config.yaml
lr_router: 0.00083
max_seq_len: 768
max_steps: 3991
Below are experts of layer 4 (counted from 0) of a mixture-of-experts language model. Rows are named router (the router's row for the expert), down (a neuron's output weights, with its number) and show model dimensions 128-191. Each number is 500 + 40 x the weight over its row's rms, rounded and kept within 0 to 999. Numbers have three digits each.
Before each expert's rows: "comes before" lists some tokens at least twice as common just after its tokens as in all text. This comes from a sample of Wikipedia text that the model never trained on. Tokens count by the router's weight.

# expert 70
comes before: "\n\n", " The", " In ", " He", " This", " It"
router:463420541509502493553447557516478554465544412418524453519458553470439497541505492508548530549443478501486518531430519555486522471535476487491528490533503510483461465518427533503521512469544474
down0:513488519432495558501520462573556489516457496540454525627493504501445441449515451512438509488559537511483581560443535462524479543568473462557567530496479535482423448491463473496468456555522567
down1:530535446496492516556533431444551497463489461481547510506509531431583467492508538493495462519482491439531500579522473484531535520528451525584565474500505488469478488524496559434402533466444516
down2:521448483529541537541444565509526473509435456447524523491495512569530431500525501516545507518512554456529497509447475548505480480554524475518461509431505515443550484551505499471569512504511540
down3:494487521571520535445523465499512517514462481585581477410485509544490536427523517490464457493488483590436534486539558518485478550456471475491442498397476499521505508558550587496485623508557466
down4:512532461486458534459569518491473476452453494548554498520504535523501446536568474486555516437496493567450514374470497510557499487491466506525526510512467520532502528460475466483505490527450533
down5:549520457496470506494510531443477516553464470474486492548531439509524593477422540477436530482488461430558588428475455500513516632510413490496545528524540471534532470521527442488566587545465536
down6:521537509546564498495542471505546541574531536487504498456528488549471498460503507461534466563491502503443495541496529512488581526510461521537497475426479516529480501454530518546533436455546569
down7:458523513486504435524536484500431545529494523462519541504481567524458576478518531497438442540454471543512462494502485468463441535474503457599469470502456468530538508503554513538551481513550464
down8:461431557498484562555562529571487503503517527480485528544501529493538533483561532496444498488517516561522475490464550525453498507504447592487528468500569558474470563532500531504532437435550483
down9:547475473467474553427463454432522562457466467511521523533473454525558582483519451560456564503511427479535547514484552490549542474519498547518544506532519443569495492526472474460524522521517518
down10:470554373484459511553460510457490529490491551488559440583566494605512530560513476454552545518449494530530522582556524517419508435467573513370485460477519469531446445496452513493516538550497485
down11:516435546454575518550529485503537518515483535579452519535473505494477443475454478516502469538501481526431509497475554489510550499452548447457493559505462509512454503500487543484496581506487503
down12:485546552469558487567457486515478487467474440441488539537461445453513512477508534468493478555488520562479494469561532529503441524478547461533442468427482485501489412531528519552552607422555483
down13:479445446480484514489487531506534550459557554491465490465528521546514454517505445531489461438493488524555514597498578509476515548469480580474454506541424451456491524487494469483478539505508412
down14:436467458480525465515464488461454481429489510502444578564490494512459444507465459503468521494495479466580446512503517522500510427500477533562499521519473526473412457456573527524543445440485483
down15:451507590467504557511477527544484437529447502423450498466489580474469528428438537499478489524551544472520490496542472467573476478555546481469481486489504497441497470477462509494518586509486525
down16:522493515481539527415462466502544513501519510523548514474467532448458498496523519519521447479503510513531494561453504490514472513549500499496530571417499564501475533562538512481502559613472500
down17:456481526471514583484520528464459523456472501476487525443502550527492504430541488475528389432585535508469519526488479504476546506452549502516588461483484549423418525516528480526469526524507469
down18:444503526475486459471504447492499516490486499531501505469581466615512407548503451536537500546542501551503434441567549523465510535506560490513470515500573548412579496506473473482489475463529437
down19:419534503522481462487503515464483504517516564563554555580492447570564450470516500516541504481459544523496531519512504463515497477547511526503514551489511422520487497471440514533515482495565469
down20:471516442446468544506464444465528577442542515551526489540527537495425538538562496543571519531532490480486484527451463492493484472509467487462465514530511481509525514554540432559524476512494508
down21:472474455514495569508469469586469486536500499432516500484461488484499485468531465530416463461475511478460467450488522520489502645566565472641479499508471491502499409492504470406475499492515514
down22:524552529487502511573484512484476519436496492552527543468467450591521558542491526475599513518474486583573510519482597459516503443444483456485466484485523478479481443492449469477471481490466525
down23:564499547487506484480504544576537465545488560488510474545516549523471481504520435573571486460447529476510530472433526491496509490532487546431546495454488566497521516485463499471506429569435535
down24:440487508479505555522552443425491463530449503520557443511437569475435503525501498461538509507576512480521485581491539502488477462519507520533519536561387543523417418540526510504498533524485545
down25:490476522471551429546578516539482444539409464528488420523449528490552477397508476554541553485511500478544496513525427436455477527457476453513530509540456507512487539518497527568524516558454540
down26:441469502479496516482541456582488454490514519515492453464535517501448579556581517428544498515495416516486426568482475469436490552460501455513441484508457497530484512557492571538532475533506490
down27:485526582514479522483434556501498538451468470477486457477454508468442529517556526525466560521461490475529498497560474442518479459459548400523508468517466462450518482489561554481493549458499588
down28:499401508540542480555498482514484507510426513572468483515484478446508476401533481506527436513497518515594402547489535516506447519461538450544448505487476509507504432496518538482476485521525481
down29:527402480471485467517498527423452502479476459564447524552516486593546499481510476578527567483534434519488523512536522520521503449486548508408532538539459507454468497485467517517532580495384504
down30:480567491549578426574530522506541463477409535480479480481519507465474490483446570493475452477437460491512520502456441471495465482471543434556456500426505518550536535537498432530527481544567491
down31:499495551538519457453468495559489504505530502543474540475466511471474484477541450519495568449522535555573523525538517501527507492450454515422503540521506455462515467452463523463535553532530534

# expert 115
comes before: "\n\n", " The", " He", " In ", " This", " She"
router:509484465443533454512445552510510574471531469460489460520483525455489476518487477507506544554500461454492523481538470573441540493449490484558528466565571449466560486529510467486582437434544506
down0:578501469494494521529525444570498492587443498478505495581497532525485439446511496438468454484498526528485521523535568489494465552527532395540531565495424478507515453503469516482449515551559494
down1:484520480490493515554579411459489519463480518478540418512552552455509516531531478491502553500515441480554475535460536460551454547530441520490539499541525481458483462508519538503467516542453533
down2:471443476496482546537489551411539493548494518486515526456486537450505452572453525503496493534446597524445501516463468563553437528515477491502444523467462476546549504512415569447520556512551528
down3:504488561474495547468517465481504430495486519555506493452488522506492576503525517496434497533504436579459510412488558534530519499432451483541462539452526462524448407509512520551542560509614469
down4:484511509484409497464604534508528477509485477494505509451489523544454426487548440493539480432497481535462521429522517539525543450472455506518533526537504531467443479500469467518496466559521482
down5:560522474544578460524483572538465496530442485502534497518496501500500541456498501460499520491525466409549518471504475521479504534532457425539528531478484489526545453513505496488472487459455513
down6:490544541524630531506495443497543462474468557425478503402577461502470516447449510440517525462539498491524504528521569540537593478530521529524497501521546519489483448479498474500493443429478552
down7:476550455479531484515466473446497505508509546451446474463530520499520507542555515487541418544447474540543467567606501364514518483500499440552504456535514493584541486509461523506555467420512460
down8:435429589502477535549545529589496496503557440385438557515538516404490548460558492474459517488535437495483482581456532518462480545469442471449525522566548514421484463512501511474543441461569485
down9:507413486515514574517542509470516544498443473564477532459527460512520503557555508469579529569458439454491489498497428546549526443520542453469512505537469464497510532508512542517484536507523531
down10:426486402519433505511516522480513560485492523467493557536545557550475495497518473505536570499512442511476524554510528564423514518439549507450452471486522513513437477436447491514513532551481539
down11:462518474477511415542513424509490508522565544572536538485541472580458475511434477524472498467456451553471483481567598502501478542499534441544516487484522459475501491442470476527471543542451506
down12:505524538506627466512505521450476472532476488565448588500500405463560445453504485441450490528475488543474545480461553502434503531520480539475447454391479456492531453523502487511519509448561545
down13:464521513449539517481536544480506538430469490461451471486541523563500452535532468527515477460512494475527513573512581544499549508528537543510509438520456505489508483519529502455533480531488437
down14:505456465509486455527573486512474510458448465456497499527527502490493432514432539449459470512523496467558509446507549509510519558530449483511481431496473534550512463521562476543484510418501477
down15:454517542497465596482509491473445449460483502421484552468492565475482535483452515471455542516556528447549547467502515481505426501535525454478539468482447540519495495501421468436509518506491508
down16:464504520475577561415534533486552543478479560488530478479453547493497440554516493517479395551504442515455533447494508494500513548528449504515551549496474547486458514509515488473539548561512465
down17:461439529500503508577518513470440470500551473498498427471491532574460455478497496489550502458518548504427483486467475477515455542504525471532483521466507535464460486557560509526445473544477502
down18:452477509522554484485461468466498526490500474498562537473535541422519472451522524491527511549503464456491520521504513536517553561494497560465442514529522576489493446483528466504498449517519491
down19:445518498571421463521495534438568514528531505507501574537524421561570522459496506478571468473505515541536576455546509494520437526516522478476552554506513464507462503424506551567472484493535484
down20:451553408440481498491542500406567480468517533565518488535505558564398485457514529535516468466530502522466511523474497511418492491497461461511468439531506485452517528536516473492503505516516474
down21:474509467495531561512472427577518505471489556503447447499520467491489522440510469503421478502466537513473478537514438477498473510447501461536431560496466480515402456494532510455491468485541547
down22:458549500524513546602520516522486546479538511547534570485480449578502515470518515465655525517470479481458517531525497517551507497472478479451477491471454525513530518516444458470461468554462521
down23:571530582463522508477423510520542452482447519556514465479501533448467534507441440529554501444500525547495515473518530528515513551498524560501522503444518519528491478540489505484492496607490483
down24:423511516465441551494461465497472506431560503515479510547498579452422538531521525489451589535487487566529530476491490471476476474536466561492464542470443538554471497519451511542569567444476521
down25:538525474479472472549478498605470467441511406516538483489424485534486514480506432565530542540476501453597499486486527423459541445468487498467451512624519456545535546493519495507496482502503528
down26:449578512546495476475540535571426477496547527558534493504536474587482563469526485506507531545475482519477469531536459462490498486463438486475497509566511529510500499518443508496525439431526485
down27:484437526538562539558458494473451481488412486529380461492489530495499566575511520448477557555486472463501486423520486471489540473436569519571510455504532411463491528514491551447473541424539598
down28:513499505545520429569546494506496471459453507551538454570469458517474503418515442463473447533513457455538541463521496518527438462468500550525447548499546496531504422426472539495504401460501570
down29:560591484467505439533491506384477551525535448520508551505542527550542492497472489567539523423480487493488485544528518522482497485532518457479494565446463430522563556486458475485495592476443497
down30:440561511493521444560558494486566479526452524504502456500502491452494459513453549455459472434487500504512546541519474538540486544433488504491470443485531595538461514474487457528562457475517509
down31:535557564465515469473464467518531494480537520573456576533531526518461433478509478497542582480560466544456493506545552520531498549472475491449471482551490447502531471486495472463518508502532489

# expert 87
comes before: "\n", "The", "\n\n", "|", "-", "| "
router:495539431479476492461535485522460509520472481423525479495464488500403584507492520434592552537459476520553429531496503534526505565432494522505548484566471474552528526509555532462539539447455481
down0:460526450487497445524432566581449449515405449457448511525521548502482462483463462475477463524552475508402598517537475408497456539504433412555575567428492542524459456547492530425480461569554554
down1:509483501488517507563551403454502482407479498536520489518505516580549437514529456519430517455535525517509474494544420433499496466535508536518516478537499516534515497504533558539505507519458493
down2:444440524457491443473421535498519507544467414479548533475468445546476497537525577528493538493405540537498500506466474497454526542561479491496439520501469476486526419614486536452494621532535513
down3:556487542524475537475494485493534425541487430525479545436543475615488564524530464454544449519497444567547515494512513485506506525500558498533389519462455448498478479540571515530572512491567473
down4:532541494541451506462581519513521429492506526525540516486526460524502508538508540515524471476498511565519534447438457594529452472460515524528578519579583549502466468579531464475465502510504555
down5:504466488532505544538450525500539541518547487469505464502507492441466534488488531548491539451470523368523561512463504510485475451470484479548526515477471477582567485488473494516513605505505550
down6:498533500557504539493491456551493489494441551466534380481502533499569464445473539482458457451485520472503544480503569456475499436479502531552532512532476542517498456535518522548490414496548507
down7:484564508473514569539427447498565521532534554503459522517514533502559495477537519576515456486457495471437539507529462482447569556492517504541492493514390511537570493530496451497550554475536521
down8:483499507502472514525495486468480529445544571520571527511562472521435479600498459397465441550471527452546535476519557493512520540470487417486529406568560533475471521506557434491525473447546544
down9:501495505516444546419519525465520518484488465503510504537444490498505511524517521519574592511488444473567490591559466502518491460514438500545478450541448506540507540602500506474451478522548477
down10:466451485479419499484513459580485567482478569515509513524527513539509496515483493497462551476487455583480525550513483493447526497489559514492424545489527573441534424438487556542538447539521544
down11:500502455479517512553520508481511510493498541432488542502499486497485527537488468503421535466486469492513511468513518523513471482501486454545502469480515446501542528455483490583539531544427509
down12:503558509522520499591505501468486505499431461448446531507498446404416483460543483454459548503412493543487457569552586539440515472488496493509502473430529533511507504565509447573494516459483519
down13:478456459504449567523505445488499515502518556524511520547471506517516406533538476532493444434443512530500476541474517600516480488546540600553486469517438507478553496524505478469473547479483434
down14:498473457493494508520471524431501489510502459470491544497490477544501468537420520479528466505472494469547496510546525440448493503484417520548495459509421552480516426546552513451495413469557553
down15:383558560444435515559548513468476536508501511469463509494483517504506455515455494496493518471489509506478528431551439472555551527531484501480494519501536471436469512521506512527530491465553480
down16:503458515477512515432534530452500515437526499526538516509489489521515456483525485557460505513538538457498416474466536489554477538480505493563493518458480539531448540517475482536511496587481538
down17:521471462551591552529542476492499502520489472457470436412495474532469436409490527478493476510504565506431498525454434402517517540471493449502550501466486628475496498462469502517480556572494464
down18:440536523560516433510517482484470509545544488554524490514526499549524543481546377523534526467484494489525503484563493541445527500528494497391505511559530463480517505450564464533480471457476552
down19:510473488560539550490447461458510523577534505478565592505482494489556495492500455542572373481465518594477556515546522490509461576531548464491549575456542452456485540485506549494462509550553524
down20:515520530508509531550474501499539484502503498580433442546465540503420494510550471522496556541568523534503521531425488536441507449518468512487496518529510484477505465517532508495500527491516489
down21:555463468538568498515503464550495504460463491468541544477477545545555534546526443466428472404498558437505525533435432444456509552562527519520472515510465492514486459486496465517488523523522477
down22:413524520528531547569455549450449618410525507520536526477522446580482551496466522460574476534547491461560536495542531511524499444512467529498532531535502478530496458528500423464479455476494532
down23:542545532544478486474462504538532489465446531514454500519498543458482526446461388549553500429579501479565541450493474459468438467528545522457567581511504549476454421498517460482438517558446537
down24:481469564514459532481527483461556496432473440517521478537525566474531511510470481515477549503485455498516483535486494519525453511524498498464516495543477540544420457467483509503539451483447507
down25:559451476534455476499507522536526491467468452543486446446421487525531506446497455581515529555478444480510500569506495463471443524439552423471507444592442511519431499502548599492493500546453504
down26:443507522516522538455591469592491437485531513586501508450517532585487477469492515472523560546448434463472504472560471504503503446486496517518452494542503514459497583478529548461506512546464541
down27:525460533507505500456563507536433561448505462496502460547562586510403553551522463523472518534459475477534464437543564482445493509453477444502557408483453448442502528490505535482452541434551522
down28:475461494450506497551502494528491464552488539521512484513497458549515520403486493424466466470503447460524524495540519524486511504498483507479481504539498464434551472462459516506536451422481512
down29:474523476504527476494537526444501559494516500489495538481476490497509496539523576578437566474503488494496487542514545489502553449499495500555553535452536483560472516493489535472438582531438483
down30:417487499498559485508567497526480472506522524490535477500531547464478482510442516444508503513433458486499511433472455546499501564432513461502442565483555580549459567487475543511534509517518518
down31:481514483472584508523457494516524525487512503551498509496486606532432482499535500421460523420547466525503484484539563489505432469522522470442579463527533540469521460481434504493511523585564493